{
  "n_layer": 13,
  "d_model": 320,
  "n_experts": 128,
  "experts_per_token": 4,
  "d_expert": 32,
  "d_shared_expert": 64,
  "activation": "swiglu",
  "moe_layers": [2, 3, 4, 5, 6, 7, 8, 9, 10, 11, 12],
  "router_score": "softmax",
  "normalize_top_k": true,
  "routed_scale": 1.0,
  "balance_loss": 0.000321,
  "balance_bias": true,
  "router_z_loss": 0.0001,
  "shared_expert_gate": true,
  "init_std_router": 0.0138,
  "lr_router": 0.000631,
  "vocab_size": 16384,
  "norm": "rmsnorm",
  "norm_eps": 1e-06,
  "tie_embeddings": true,
  "optimizer": "muon_variant",
  "lr": 0.00296,
  "beta1": 0.93,
  "batch_tokens": [16384, 32768, 49152],
  "seq_len": 256,
  "train_tokens": 254600000,
  "steps": 8644,
  "dataset": "wikipedia_en"
}
Below are experts of layer 3 (counted from 0) of a mixture-of-experts language model. Rows are named router (the router's row for the expert), gate (a neuron's input weights, with its number), up (a neuron's input weights, with its number) and show model dimensions 240-319. Each number is 128 + 32 x the weight over its row's rms, rounded and kept within 0 to 255. Numbers have three digits each.
After each expert's rows: a language model's description of what the expert responds to. This comes from a sample of Wikipedia text that the model never trained on.

# expert 58
router:144112203123142116096159124161097076153105116120121173078126105111179097188164128135121104218119105064135171180090167106134139099147067080126101074160125165090108173087145160154143096084116082112176148134055096124080109117077144122158130134
gate0:118130170140081128174106149110160142092110122171097092087133127158127152147156131153108118132151108185160177161065133130148143096117125121111103073120120102105126129116117066094055211114129162117111143163147158077101101132128187097140165084
up0:160164114158112176132149044086093084099142131131103187194126133056115155119152153165150110114120129119121098089067167119088137135177088127097129167105139131145130143167194077051147114115134120208103134178137158133175150107146144106116184087
gate1:125119112111189153126091138107154104145112114120142147168109096093137129095169100096143129082071114123120091189149130093157127125150118115137094099178143190111155158082092111133088121100174155099136154099095134107094099099103098130061101138
up1:199139098130136110118133089113069153133138113099138115205062151211115136181120108147166025091197149137166144099128132140136116144176113194145101171136106104117165105126061044070124171120112089112124146160091116149156076140110112144114146163
gate2:095088112143130132095124125183178072176146089159093159110160190138137051126149108126156100156111137084162214138172112127146118138137109128119080168096096068085174124148163071143134105154133098154134163101118107088156131125116075116144085112
up2:160155163101134161169125131164075135124095143155123132124092109116181153175097133121194122121094120134134145088159162091144161132149152081148135075086168160152184113100121157132085124160156118149153145083100143154097157102153167123180055089
gate3:149175168212152154107110139126117122108118106127123106110151184161123103127189113113144160152108084103144124143181118161148117169122162105119074129124097094090195139167127125142126185101095171071175139099127174149192135092109150123115083140
up3:110089101104096158141175162155117082138158149121143141212077083122120162120163135108037118154124055133112102185140156145152134081099161136118112135212100141084165110117131201085127127131141155140147189147099184129143114138142138113200152111
gate4:112122102090096111087146127081107152128125127165101104128108138133204191079079076127076128111188116054102131170111136104135118104084119180088132162113171114097104121098165134163140150136126138122171159111166096132149133079171121153139149111
up4:127084047131128126107081149118220120095185052158121118080140119134063195142116081111092155147132121083127081123184094114128139077135119104175058115109169114140092154109141139118134120168112118148108113068144094158163094143187141162112124121
gate5:125107114123064133123075134093106172123168110169099092175137149126177083182168129118106119134033139107096142153105167078141105101135125138121160114127097127141165184106135105100128082124124166127150109080081130167096159169115089110167151220
up5:162137088126149150095150131162053115163161123111112148140095139084154107122122143143139132108122118115147172121138152141204119119134160087097107119162123154131130116081091097110115124131158090113147111114135113151128151117188186108126209195
Description: Name-internal word pieces. Middle and final pieces of rare, often Germanic or Scandinavian surnames and unusual words, such as -berg, -mann, -heim, -ald.

# expert 61
router:165131149113113132091118135134140108111159036102164121145122190168154168125140060171124098155109126079104160159107164096107128103139071135098108121138163147081122141114101121132151163169147056144168169099079045102115119110083193132169223119
gate0:102158080131156148092148125149111170114109128140108117055136092060114150141124106117083106125128125137193103089108148140063088084050096140126096103185133128107132130121150136183155137180176101079172129150079086134081159156123117135113131121
up0:160115148089147137163153112159162082086132126109117161077154137124118086141151138158139199124095124181141097149126148106110151114069171115084092147162093135078121109160128178133045129070140129117132166160082094179109137120148157165183186126
gate1:099119176086164120107124151040116121165134119082091124186103111138127072193157114119107148125073086101109100125105123096084090125117147123152099154130153148132163178137108159107127117126113128162156148127103100179120116105151108125188122112
up1:105153100130119104168160159129105117165165110109170111140122136144148061109095116108090108131139107196125102104181182121128146138094097120086140083161169081142146154153094137059104142078147146092175068100031173070201111147095147094166201158
gate2:099159125126141126105193159169185128084109093092109153189119164096187141090125132057126153123114130139178125057204143198104108122140114082041164065125098105090129133119080143097092169173110135174114175124124107100111071110107070116118089106
up2:120103099138075103123103111070151133112144150116115131163115088184219128131149170146062164140100174093118188079099115117166108151181155134126134130152048144101114182172103143108110147116124131143135147159149175147120171108121155175148121147
gate3:101103124124157140148163118123105136143099099121133142106133098070097156119106110193144106101107110118077117122092052127112124128120100104105155106157088164135131134152143176145148086016118147137120088186090108172085178115143185106144129110
up3:090190104145179092109165096132158161110151176127113096092152103183051173078174116149094149150176166138087118152131129091129154172133081119126153140120152075134133051097154106121134131157155133190105124118152132125104132174103131124106127173
gate4:168098157103088180134126150139069059100075120056173142087097112115161111115124075136130080140135052124175092137138101071104156146148124107119134174128090109084086128100120121131142129130160176089150149140136050133091212147178111129126117143
up4:089151165130126134136141125121148179089101145142087119092078102168154119101094151089093126094140109090142075108164125165206204120127172164104100160104096152142155152132119154122183104162141156159099116124146184113180141079129101156127156126
gate5:180105073122178172151104138117136092165129086133100099089180069168174175135135121142083179146165071109089138150131139112139074181137154121115158191101140075139130186124144109144153135139113139161088089077109160155178084090065132191142190172
up5:135114119162112099122107145092114128137156153155038114135156107153153144095147129185133095086212098122086142063122119039145107131129125127124093114124128154125101151102149078113143111119112202152124191170122127134158111110147202072124148084
Description: By and line ends. The word by after passive verbs or Preceded/Succeeded, plus line breaks, commas and closing parentheses ending list or table entries.

# expert 39
router:196144123127102104097083111116128120113070114135154137130132111167165142134093093218125087123140137084133173169108139157095142106139072108133091135144142160131134157090133120145112123111126096085140101101080167103100104083099121120119174074
gate1:147095098171135159135105136146118083146143162134173109166112144156092147094077116107081120078132135130132115149104195111145162104160090137083134137051142135154127077105110161142165163151159141156137141128166111122141177122122145131136164127
up1:181128118099187166170157138094135148144123115158154129171134114076104169106134122168135103192104083123059084159102110119083132138187096089111088132119079123130088128153087104155058121168092084167135124170099058165142139101131176077142088157
gate2:078132135140096112078146090113135053131132098080133126210183137092072123097170160165147098095128089082096154127121132121181044062139125110133179109142108171093109105107115090087105130150096159102057114156128102093109070148157164147136142145
up2:095092085087113145121153092146111144133109114082152097183130150091101124151116124122034120150155097096080110085133107083172084133135114141174187085118123130111146092128161113096124110127101225131079085150164128074094158133144116132142109155
gate3:143224138128111119083133151078159080090130069147147140177191138140097157131140096097094112073063146139099098179095149159155138133156094129162079120137117112139119131151161111156085119167104100086089132130076142085113069091126158125130119149
up3:137138063121173107165136064118126108195123154117095121131096129140184129177102099133083160179130117159208151129204158120104106165111168062132092165133174124170153114060083155097159160175086145161164161160114122205124141136116128109132160135
gate4:119185132097127153167141130153121108067146160163093110139048087083074148135150145104080091149144077121107180104162122145121134123077105118122166141105136164142138114172139114134132130121122137144147175074098120159085137076135100163079116200
up4:139094106141166201063140124173136167117102063128131152082135151143103033119201171154100118128145139121095162125144192086135152176170102092160112131155110099112110142182122097136106160176143086185135144125103128172137150089103145173167134125
gate5:183111075122087168129154031137160117110090109146134129140135144135125128129131079151145119140112103133131117136151184095144116127181093124178155210191114131149119137101113162068077114102077149134105127119085109102087088104185119138139128131
up5:120118145086154124158146149099159108130154129111049106167186152094101122112084130120104128067147119127121138143132203111152156172136161152146093124118063132092059088114098112112147153128120135138052113099141111145175135079102076084087145137
gate6:121128139066121128114156144166116121139126208177189103172161158115125153107143129118168079150132105146173146111097098103143110152133111142126231075118130106142194164128078090091103149119135134197141131131061109149119158063180178128069148139
up6:135177233158164127153110127151209111184083132181147146130113115124134124109141081126148157101183135098079196173151146147106176120106064111124107153109129117165119142127144145152109107120093158106077148110099127085136137101081124122127111156
Description: Sentence-initial words. First word of a sentence or section, especially right after a heading like ==History==: The, It, This, According, In.

# expert 62
router:128097158090137108089153156193108142143091102126165192100127145134166133200106109179122117176114125121099115154105174114106152115132067155108160092159136152111115132140170112114141118052135049108179110163075087118108151149110127126166152125
gate1:099177122096093097123152172119115182152203120115159165076033146173139110147084161207124105163159115124137125126146115136094150139115039146119135099151127124118094151129168103133159086097115134059108157148126136131107052138128111160139165092
up1:095239109160187111134051139109137158143103131186128163157124158149138134152118159127076163139136151129104177109193151108055066175118118177119122164102120131128197187148137143147122167151089110158102153097119113113120078140132102100167178094
gate2:149124120172139083083162170155224060100075151160116086125141117136146159143121117173119105142156144129144137117102158133133155165185156127097083140124122091129174155137130109125098106121156025103138051127087125125095125098153120156181141142
up2:101129107165119108127149146060127145032181116140105126166104122170090152171118108066105123138138117187101136142106190124161111149103075127122161076129093127138150112149110092122114152094104169137174170148171111135147188145180157051141102106
gate3:148079097155155145138147155082126160137110120151115163041104155163148100128152098108126156133116107133130134147127123100140138184165056141102041096081129112115135129096178134163164107138098154103171130041132134138114137061143151081139142103
up3:136103133101110104135139119105096118132183092101150109132073089194188134178114094184170125186068103152135087191101155119115148107109144177060171124049081141098080146123122116158071139110058145111099157123101122157161138135121101106101153136
gate4:188115090153103086169131170128101108058131099119130145128119057154133127144162185124099137195102096093066142128160123140067131154045131176137107132059170174136129152089189119124113174118051121135126085111135173114142067143074134117157164113
up4:106099139063144094107082126155109143108123104148093191121112096091143119095148112137112105108158052084113167124123158087127251117112122131142091174168152119119133108091151132190169140117151088106167111143104104062117200157229059119133117141
gate5:096158056142138138105181130135098134131127097116154133082138097171127177159069117121171174096191129158126187110131133113204139149196112196128133121123123122199094058086136124059141142152105099162135163144134138107139150180086134168079115146
up5:163105103066117182064147154078124103121146105099124146133089135197092136137176184117086117134108166175107131122133148124128086156156127121158177082147100131170145155111123078089082122073058124149105090079127138218148148106112127118141162161
gate6:110162156153056177101133111170132147134119150176110131112122116142136173112121176131049089104017129166135125145162116195143157103130123119143110182144148064121064127177181149153153134103106116138101095125069121090123147112120097135131101126
up6:158101159196170191147123144072154117101078149137150171126101121153172127119114139124061118108153122165140117130158134096143163120133136104067100052186152116128107130099131122189136063179181139115132086114172143096067143088199157140121152148
Description: Name-start word pieces. Second pieces of capitalized names and words after an initial letter, such as J-ul-ian, J-ol-ene, V-ol-leyball, L-ok-en.

# expert 38
router:157133185107135153111136127140116114147117095122118159116122088174198148180104072165077107164156095114118166135101149150135099100131108139138108127160108175147090193114153132127135118108114136128169103115112151117095181057078123111172104110
gate0:072168149136159154137126170120160116094125097138150099176069132143132158168133081110135179085085114138130066181157164125114169110223107148112103129128197153147126105152177134112137089155142104128153079093146124095073154143127137141108145191
up0:131175135133164120091124132125140096157189144142120142107155138139090180094153115123135140114102135114078176161128143142091110096107144127136144159106149145099125069171129121145125133106138116183174131143123108092140140128166173109093161136
gate1:108098057115154121120147110092143064120122155165174116143131136170130077111181142166056153129099157132099095138085098059124092111092127159141135128078102125075147106151115153037145112149111109099119109116137109124144105177140099160124076140
up1:074148122125133116142141159130115130168102040140120159110115074097155138115194139116118177177097150127156115111071172123062094089107137097208050132175148147140125160156177162150164152125172155103130145108055113104172124158102127103103158104
gate2:114108112160108139108139068147092189142068164177132152131134129170127143132100082192091094128086148136173179095158151163089136119125133113124145081152062121119060211137153083116108134098145130156067130163146149118137121122123120149107088122
up2:179106118134142114095101130108113090148110090178087157133103150099099128122122086138113102165066143129117186137152180158156138106101138032100101088114139148146125145123144094108132111113111073071155108155147083109110097129127115093071079079
gate3:123096152092109129125110081184103163125069106091094151114144121114126135113146116176188079179071063153171135059089134137116123110129123131160162122133088165121146098122087157159152156124085157139122101099102077173122128163122116127154115094
up3:152131137074115113140061217088144129159169104122062081161129082110115175092166160160121122074106125141100137209135118118116111125138102127170177100183135069069114165139111176162221141105098141128132153122083069187135123170141145118121134066
gate4:158086126163124110131064120153146167088121102185101124127086115151082112094177145150144124210136170137127109122130153103154178166098114137140177144174119067075127083136113127135118143128093153096111139136110111225070111127181125112170108115
up4:079116146088105116094114123156106070163229108119124136118163132142125096155120128113169115113120134129156152101166101210120179086165170119091129128121099169098167159145109117133146217111092146120132118149132077165167170147114126160084120114
gate5:136055150116091161160106058116119129195110166127168103154132129119118118131149065073123144145130122135184099156134120067113081176105124126057135047089128091108122074086111152160137146138127137084186141123111106154086150116098162100117141100
up5:105157173094059148130157104122142099058130131131106168140106122069135099124154139140090171084167138177155148134129050151093100116125112125121093119153113138112103102118132165167124091187164196174125093107103081100162166079102093106129118165
Description: Table cell separators. Pipe separators between numeric cells in sports and election tables, plus semicolons in semicolon-separated rosters.

# expert 18
router:151146122184122142098132140135128131088101091144138152126162136153157092171165072083056115145135130124091136173128178154153156139177135127072115120147084145121148159077104117136122123106124137151117153082128126107088143148081112117159178105
gate1:140112140172126125133149185150115141097118074162164100160121112186089104099138107135093197112102114144084138125101129148092129175127187150069083178146110117066116118128112140201153131133058128112176161105133178147076119143143119140176144161
up1:119181110182131134130139093103120107145135111162096137126151085098154112187110149157046084082063169181171151094134162154158177131157119131105113198094161106164088149155123113137127104106103170129156082171168118174104086180182152118172093137
gate2:184129123123169061159136106140120122073064127093117135110067099158166130152117132139155154127098125113141157129122126095139156149096206129126126158133148142142123088076131181119111103149126087137131097124155158083124184191086129120122113122
up2:124085146148115170188173127142114135136143137131150129096183097128199147135164065167153142144141161142136087155149185145086139104146144118139115154128122130142084045112102117090117082183174114135139109129172166147163065134098198137086133167
gate3:090071169156103128142169092122132105146126135137098120134166114131094108123141120154047193125098093158180183117151089146145157154098133191083131095131158125090068184151193149110149108097116131091175148096165139122127075057142139114127138192
up3:112160192092139173120133117138044155172126119094111104119111192100165131064159094131090069079112115129119174052140153086160105160088109148179110124142133081151135105087154118171161131085094086090113158143156131151143140054075089090159151141
gate4:139143187158111142109065141122118101132134094120091135102103164172079093134139152113128137162116112170093165098174074140152194099098086131106083124133118143110144116078122086158106125158179189191104133116139105089136196148113141104102123217
up4:117105138115154139094111153135109096115135169122083105189097193137126127115064108155185072117097080118141072113070157180091110116104194118121112134152153184107089106058078122119168137143151116143134129143112101162127114121136100163134162088
gate5:075109129120126119137192136139155133100176163175158142095125159104131169134116139130117201103113097126177065148101117157131079134139155139120074103073172165074162056162062140128130174125062175133108114141160112124186123163129152141135133108
up5:104122142129108085052095110151152090093154135136163118143130173147137121098148147166113135106149177171221117153140199150143122120154088143094118078158111079125095166076141150143149100122136113100181089099131107124033131113153136117151137144
gate6:109172090154106140110147139101133127113133084114143109161152178101095164123160138103125101128172119170121100108132126115156119126084101191132169143156154104134165139170167106151148110079124142078189097135142079113151142102152116142139119163
up6:112155139118114129090122194113096159165158100169103156144154140170179139176054144118113164114155157213175196146144106111166121090127120103097123073119164114153087132104088162133149196137103153163166113132180205137128094172108084113126160115
Description: Non-Latin script bytes. Byte pieces of Korean, Chinese, Japanese, Kannada and other non-Latin scripts, plus invisible marks in coordinates.

# expert 15
router:131150138129086071075166110155156110094137106128162161088078096123187089151098127126103100142096090096144154170082161134105084069152121131072115088142082158072152232135132160145110100090154085122140080116107111122112125115111138135178149095
gate1:083181142158158155138099178116130169129111124143079157094118090101081118102139094100097086212127123120177133097122137127110126123097047124091070137139097164106068167109074122100110119103160138135126169127101111125152166104116141093135172109
up1:151177153117111145148084167173141192122146174107090089092094155115131074149097124135158147153133105046158161125133188129084109109157132084132121136114175166073115097172127074098090155135149142121115161051103170134158142133128035174137126133
gate2:126071155131186131107160202140150188119139113136096124145133106085137103087181140195159084152101127087138121194138118152171093148142143108118101102191122036180127161109123087136111142120158179091133156139102185135124088203118136089197154111
up2:139144113124130129122082136105127117109153183134124139105162122167144122134161131120162135072169133146129193113131110145137101111166147095140153089143126152080133070129118131091091092176129179191124106124192102197115087175156091176108200148
gate3:136149156099143108063063151163104154204168085107098181156107108154126129101130151125152168158130052106107131138176140151167151124120132128084132120106158081127170233073092125102133143143209192135123109113176151151086190110173088118104147129
up3:073093164154180213117111137142135145161169155072122142161107136172142137107124171176148072102110152113066163154185114107072033154100162144120202082161113119116120132149140117086069143151161182128147066099157128128149146121098100169170119131
gate4:114173092067118064178114092114158070122110095119130093156093100101118108116120136103101113155160126147122081174063095174143135118172106110205093143098036085138177152129125159127128169084133099147082134086126071097190062159174174122169113134
up4:109136133128180120167092156142101121098061135146081059126110122109133092183072049102180141119026104137097152147068123115040093116151128130163098119194114109100059144115137119079204126137158138101080133154149196118137139126164127119104061104
gate5:102151134101123130100113140107137119130126143129122101140139180073166074130170138161113121156108094174123168159103127104105178106097080093125094084123122124182085121120203090151084114138120150114147117108097122128156077154138107160164128129
up5:156182167160092103040106166151123141148100099059085117158184107105083166109103088123101173119152135156094131106118186171056121125116175114144143180152124099103099129160187100120131124143160125108110074163167080123130147124139157143150127137
gate6:151102077133120155143139126168171204036091072075153166111146123181178187070127141106112164113079117156104114118130203180143067139121138157072177137172132117163121107107134143113138129167147115105130177195071133137141155149127132173129139131
up6:154080179107103154123077133062177127138184145098170080194124118105111082115115105141189160094118086145125080133115069146154086175130139129144151104117085154060129134155162141144139122091159150183122037145191087114128136145165173169071121107
Description: Opening-word after bracket. First word or piece after an opening parenthesis, quote, or line start: The, In, After, ob in (objects), The Irish Times.

# expert 55
router:200158166129180125069118141149108079147101106131101145082087113181231137143088048161094094149084084071125171158108154136075103074180118151117131113127145143142172220158122104110156119109122114084192168118093084110101146117136127065148122128
gate1:129130120100179057138162083141115098140118103063131152131136168142125168117163150118168097134124103066121106160122169255133080104139108134104140084124191106109164164103149121087119079155147202112133130113146161145122123073086117183151142130
up1:177138082143156163130159131155139066101125116178105055137119101148150089192103166159117143062106139125119191150075082091139131094189128125164171151107139123139175146152100107096186124112103094127189155102187080156126072130140179103103126092
gate2:152179124142134085108149144094172149148113076122126089138114131136162138156158087133140114098057158091167154122143124151140109136110133128113155102141148123181113171170176093141104113100201079122068144050146189129119060158131090166152157088
up2:169157093068113130085084092116133136079148198129123121153135174112139143125141121167171144152136105162140141140110134105120123085135182083136192174109180196084079154125137157052161119119107122121120121095161126106163114117140136120159096149
gate3:118112146092105165116132164065135137173099098136162107091103140049137107087111153119156116110130161102090164177121080186124142155147181073133171148127146136148110135161127097106111160132135167124144070113138154132141145139141152129088078133
up3:106143089093146142120135091137128088100174085065096167134135163138093126109157136078122126082135120103035113147098078067130101136146097151094146129149145116128120161115141152195150137092131126146144131088067105130110108091133147121074168130
gate4:172108112149161134076138142121167123108143142123093189101099122130182099105094127157147155158144139105079150105095120116148099138155145142124102112101163099162086204109098155162094207064129102114147150211133101113091127157119185139110113143
up4:172140097100088127114124106173086120099082174137121125167081095157121135175139146081100158129105216078170158142151122122110121130095167149122077145083193082123148126130126154139185175106160132103177196165111146158151117119111146124134145101
gate5:130149114144092122110167108125211051109129123126170121112144145176223091177144154130085188122122152121088067118138107099150093146187143153128125192135144084129084143145136113141120153116163111132149154197116154114122134108150159115168139159
up5:108116098140114162161110183096178158170179145094132137125142120110175126157130152084101127165126095170096131124150140162143211177131118078084134193170131143114132125157154199109088152062107196138116129117142193153119202097095082151123136078
gate6:153193059126158137135135179120135109160156129134127104150157082165162195120131136095162139123153108083164099114071117174067117156142213040126126154170160198165089172120135102178088164166068134106164148114145138115172172094078118087137120183
up6:190146176149108189137079175092123098078109068122152181131135165180187080138129081164147122128169113188177091157128098177152098073162142105130125116091130142121186149176105123120110160100150120127112107137158088151113119176187188090159138120
Description: Prepositions after verbs. Function words after verbs or sports phrases, mostly to, plus against, for, in, will, as in defeated Tonga to win, expected to face.

# expert 14
router:135114172092113129098153131159098124148116111129124148104096111137188139192111105147099151161082099132158174163132158119119139099118124100092128072164097115155171170137127181107124164075123097086172163174110171112122101107067130097122143124
gate1:142131083121093121151120155139126099181149145150163151143099106162127161129117130119124151159113063106176101175142103124129093156139119132185141122116133114128133042053194167137136118125104172200051086079149092096116132123126136158075104136
up1:150122155123130079118064137101180153145138151167074132179159119118112084231165173130087161095113170152200146142167133110145147175167153151151123133119130126123128129097081085124096132173145117151120106062087195158123100083134097025111130110
gate2:154090136172072102081120119105213159141147143132139115102143138177179112173117185184123100119128162121074145091093120147106079091098115142125106128190129179106079151183095102111128069167147012104143080092163128118223123136121105111122150044
up2:125134144152175098138116208121211135056069144105084115107110135099147066153140139145148146163092119117141090041111134127131178223167165139158138066156088109177102136109125096126230082163137163126150132190108102130131124121140108151140101150
gate3:076099149101102153115128098087232134079137157098097174123187110107083139117078167143162121240140122095108111136133140224082059121112135130164109155113153136121192130087064116145167077170068107073103098135121087129153167139146076134136120133
up3:132076151174139121172175155155143112104137122124077116121088136128195184127168086180119115179150183151149154153100082141080105083107155131115129173157096156084088048078120149139101115106150146053071090130182157121109115138140176140080129126
gate4:187084140082119122199136190160124134115142207127154087185140100100101142130125142147112161128132102118133148137115144172092157135089117146096079154179218121094171116163141140119085133179129168110135137148172138140120136115094136178129115098
up4:159082122184190171125073110151170129153129117158176106119170146135119178079147140118106113139104093102144169082164118118080107153094140113147142121129158101082134145109128150149113140070163121125111077152113125153141137089092108117140160060
gate5:086134211114121119147172162132181115112108138133107096136141113086142127125091178079095153146168187059136117123123171189127154107111116157122141165112141099175115102104159123093113133091097127133169126093159158078113077094140106153124162067
up5:135116140133129131081092095123116129131169146110104146183160071153165132086150086116151079120165039118060141182160118168139112086166137146156107105160111158117146126130127120133151196164054122179089085173087117147168145120119108119073174163
gate6:117086166096090121087115081128149154136131135110161153167085126069134148119163146130129085185124090062129123163116190085144122091131157063136086044090109143169152101098108177097105102162144182125178119137129097170163128155123122120137161135
up6:138110095092123093131128129147106152199189145128147123099076082123080102108119114114136141126147107121108089110122105147119124157157157119163120115140167128117173149174118102113165155163140178101150154164150126129117094150179152076098165145
Description: Mid-word syllable pieces. Short vowel-consonant pieces inside common English and technical words, such as ex-on, ann-ot-ated, Ter-ror, pen-ic-illin.

# expert 2
router:130141155123147127066165111136122127158108072095148141134090126140221085177110094139095081133155150072108206174107161100112109118157044115039169126130115117134144131075101142103135146095164119167172068125067181109125089097117178127137170116
gate1:091120185139152146111116147090130106119160117133146123152102144140148146163136118193116122118072116112130173146092134129105107118118112139152148140130108139090101125077056135146128068107068101127099156114145144138191072135230207143102107152
up1:117181119116155147126073073103137207121120124179130129173134100096121147088108186143153155169065093151106186108104163153129146127129137132089183129114162149185108094141134142116096134068132119102093143178127075137109082137133133121127156137
gate2:096130117099116128115151101141085170109124139165197136101126115146135104087131134137128149076147155086126091096103170096068139112171028164113071127157193081091106101147143115123127141080190049189178164167098121114123087108122159167122132138
up2:160166110150168125128132121047116155146169094087110161123118191170123135155164142167106108152181117133056128132150117069147073150151151144143136132132200112098202139157157158117136052159152114123103132135094144107179109074088134146114167152
gate3:161190192109088143122124169130101180114126140150112124109131108152148161164145121109095154104055153115147181104135112166127154126129132105116198154125111081155131073159130121219155155173166094097162113089101121079078156161120170113108172139
up3:156147088096122203113183041141131140064112132101099093129088122143124102131135168114149145122085189138145153141128125163089138113061129131081138190123133083127088084136132170138085136095169163169130093088132160070060119160137123166152146161
gate4:103110093119169176164120103070149073190132088120145164135167124087072129134128123119111117071157173143138146160109128195160159110172154089113087166153138097094101110120136118101102151081147102163143226119123121099153172155139194166083135125
up4:178144128105162106158139142066150161181130126068136159137088134068165148129134147136134095131129124133097174137117169044136144097099103148078142123104110102137143129092162151124125117136121126150181096130123171117136035135117178134109127095
gate5:177149092098103159105085150104208142133124112101115104107105150087150130066128109100117092121108094134158148198153127152130129070146152184124070112098156083094154126140126154098159107141140123054151140119106128134126177101120129208126151142
up5:169156143095165181046118106102061113150163142113123134097117064153117130165170126144135074109195145142137119108190160151152151185142081096109092164114197128128142112125150098148126137141096171103104151186142079126189119131129130159093161107
gate6:081179133146123122155141123104194151104157112063169132099154151126186101118150168125204132102183150140150103203165136134100142148133109109141074191168132125107091117150150091097063108175139141139144150146087253137082177113093173159109111134
up6:100038112137190157162127111145110121077124169186138102096124117157143105100092167105124040143107092146124125128090114135104044120091147176171129158109077133217166134114178121178125140143144138187138113128163110121146181070119149146189118159
Description: Prepositions after verbs. Prepositions and relational words right after a verb or noun, such as on, at, between, around, against, than, plus some -ing endings.

# expert 28
router:117082160144121134131137131122133081094077069111121152142118139109171111153166047174138080154135103119095109164053177118126169138105073141153079110133111157171082174140156111079099175092143123124144123174047086130112102136099140152154191069
gate1:102136138148160173100100133091087166140161133170133116118119109152120082077136140088179151056144185110137166125163051123147106077170107122133091053063119143123202140140072166180130108148143109121071123157136101165159133138154146138109123110
up1:129140060172118152137117097138064088119150102141127141133163126124141079143173093089128133104091096129132122119142098150150109161085108163174117114176202124097167127143158108129149119154133126116122133122139085132150157093159134099139068132
gate2:109130078146117114165135082115109092135138151099139153175064120102174131113142112118088125153158156075145116081115151085215122110121097167085186173124074131096142110071102092135084133124133107136103108103138089164109049108109115175187109135
up2:114102119091177089154162182138088124111150133123103123205135163073169099147121141116137193118127100177130151100082092107103166127109169123125158078115148142144117044152144168101088123131136157130117158130043178136182087172178092104142141081
gate3:129091181124076125177211181079148098158180161157127200129094099143137105140121115145099107127130082077052142175121106137147112171179125174138123175121124125155091120107170095150153153165093084146132101151090151163142098170127118109157071091
up3:173125102139177087143099133123160165105107152180131162135141125079154149116130119148139161159084137108200106089169175118123147136146082106150179156136160142140130153116094091085128140093130178124146152178108152141120115127067122127037074192
gate4:076143136096160140119102087157109138162132141110129116131193142119147083127111131151181165151207142082103137149096149161071182145122103052139103138196131112142135132110089089159091129112086120097116150088095102136140088174122141145163173115
up4:114103092171136171135161171095112115127093137168164115128095087138135107106117102152131114135027156095118115088119124131091141116112129122146132136116100090103099116112172097166108162121111073168134158162148120099095106111114177167144142148
gate5:091118083202130156095141114185107172119153134118161082123124189104121083157146053079154044191165156154193172144158090141118101184131155197122100125097108107146105110081165098107167101122126182090038078163185119092159148130150091094133170088
up5:130126145118101134107189121173155159132142108128170117107140171127150137124174133105169161137083171132127126113101129097094135118176168109109164122065192107145082096181190118120120141117137146165106163115209092149135152132129150155096123151
gate6:097121120161171133110127115231149124128102139113197107129108132103096110103184123091137162174125115093102111150115072107123131073099109174095126118159124132127139114091118167170113124080195115081160112107072061190103146149082120088165162104
up6:121135113133143129132158141151183124117152226116179091101140088089118115130139133167168125108143202121115093154122118152115107104202180160103128132138134092112164120156073138158129088128097104122095129150195098088098142072124086109149154090
Description: Paragraph breaks, capitals. Paragraph breaks after sentences or headings, and the capital first letter of a word starting a paragraph or name, such as D, P, K.

# expert 56
router:165132190094166101088113131150131136133118117121137125113099138178144075140179053176157120149089088118100155129076189128094095121154096111067112082160083153136107139047077171116099151151143140182185113142124175127114063123058124137134131115
gate0:044123112125137147095089165112118140088135157122153110107141143177116137148063131085145116078173136150137146148198132160149132091140094154138149074161143148151174123190092156112127170193147049113135154178132189131188159059156123106131161072
up0:109133159117149121130143145116140113110156090102138080125178097121143164136186136188058118183128138133132106131165107164131131093125189134101087131091138119128102092164145123091125075165128160093087134105079106109131057138096097155114100158
gate1:158081114137146105151127071117089112091116081112131053070155091156097086115171174169146136156156155152121154094108158121114071131109143101135084178115108183064173175175119127115125162083120081104116157146094099094075113165147131190116105158
up1:072156110092157152172181109085169164137127161115160118095094130127129163140066163073132181163080119150166167137166103148131152075142073138187116111144100156161104124169115159167110108113118193138141135112139135120156186094131148122123077161
gate2:122174086112074076152135114132199144133119113112151086081146128163111128146163125136185112123163171148123154144133104151117101133131081104164060116210121099156062118093128173152074127108110124139143122111043104091101135138147156195166176125
up2:171105192107139131114123058137113105097120127079128119135167164101107106122134151156190132144100133116079130146081157176106077115162128068173114118130115107121064104099156109115098173134124190171063115044203174114178121115118107146124148125
gate3:112134124143107085121109167116091061122126072095134172064143120130151157128124133111173129161165167133110172195154139101157183124135160122109140092081115154089185065064156064187126071120127167104148179167112119138187148186149138085093099137
up3:125161095112128125155195145127089099200168089161146072187127127131098128072059112112074133127112182153187144113172147079102118065114157127125145138092121129168138104141102148151134126112170133134162158128141164081155090173095080079115143143
gate4:119139114147072135095072133134106113089101125172138133121095103142056095175102113125115050133082153108135108162093143146138143139132166078092144125135074157135057161109139154107095153127128155135199118144103148106084105092094163100110095162
up4:135122144122156155090127125124193088090143135166097119126148150122086097106104107153202099088095064105086091069113144184207124163154130088108151120158135141176137121085132140090157182183136132121139098147122076080095106122103146140086147117
gate5:109145166079064135136104078151117143138110165133140075110133143103168099158158144108196152138068119102136116146125113137109108150150137153073102083124140150148141130102237120107115111166184093121141133123155136154051144097127151155123094134
up5:131094092113103147076130143175097142123079157204159091175152123106123158126167093151114116083103133085083166146153156134130111140139135187115126108132072159149152195102129121052154147135146105096122115150118148159142129093155153169118185139
Description: Opening parentheses and spaces. Opening parentheses after names or terms, introducing dates, abbreviations or country codes, and spaces before year numbers.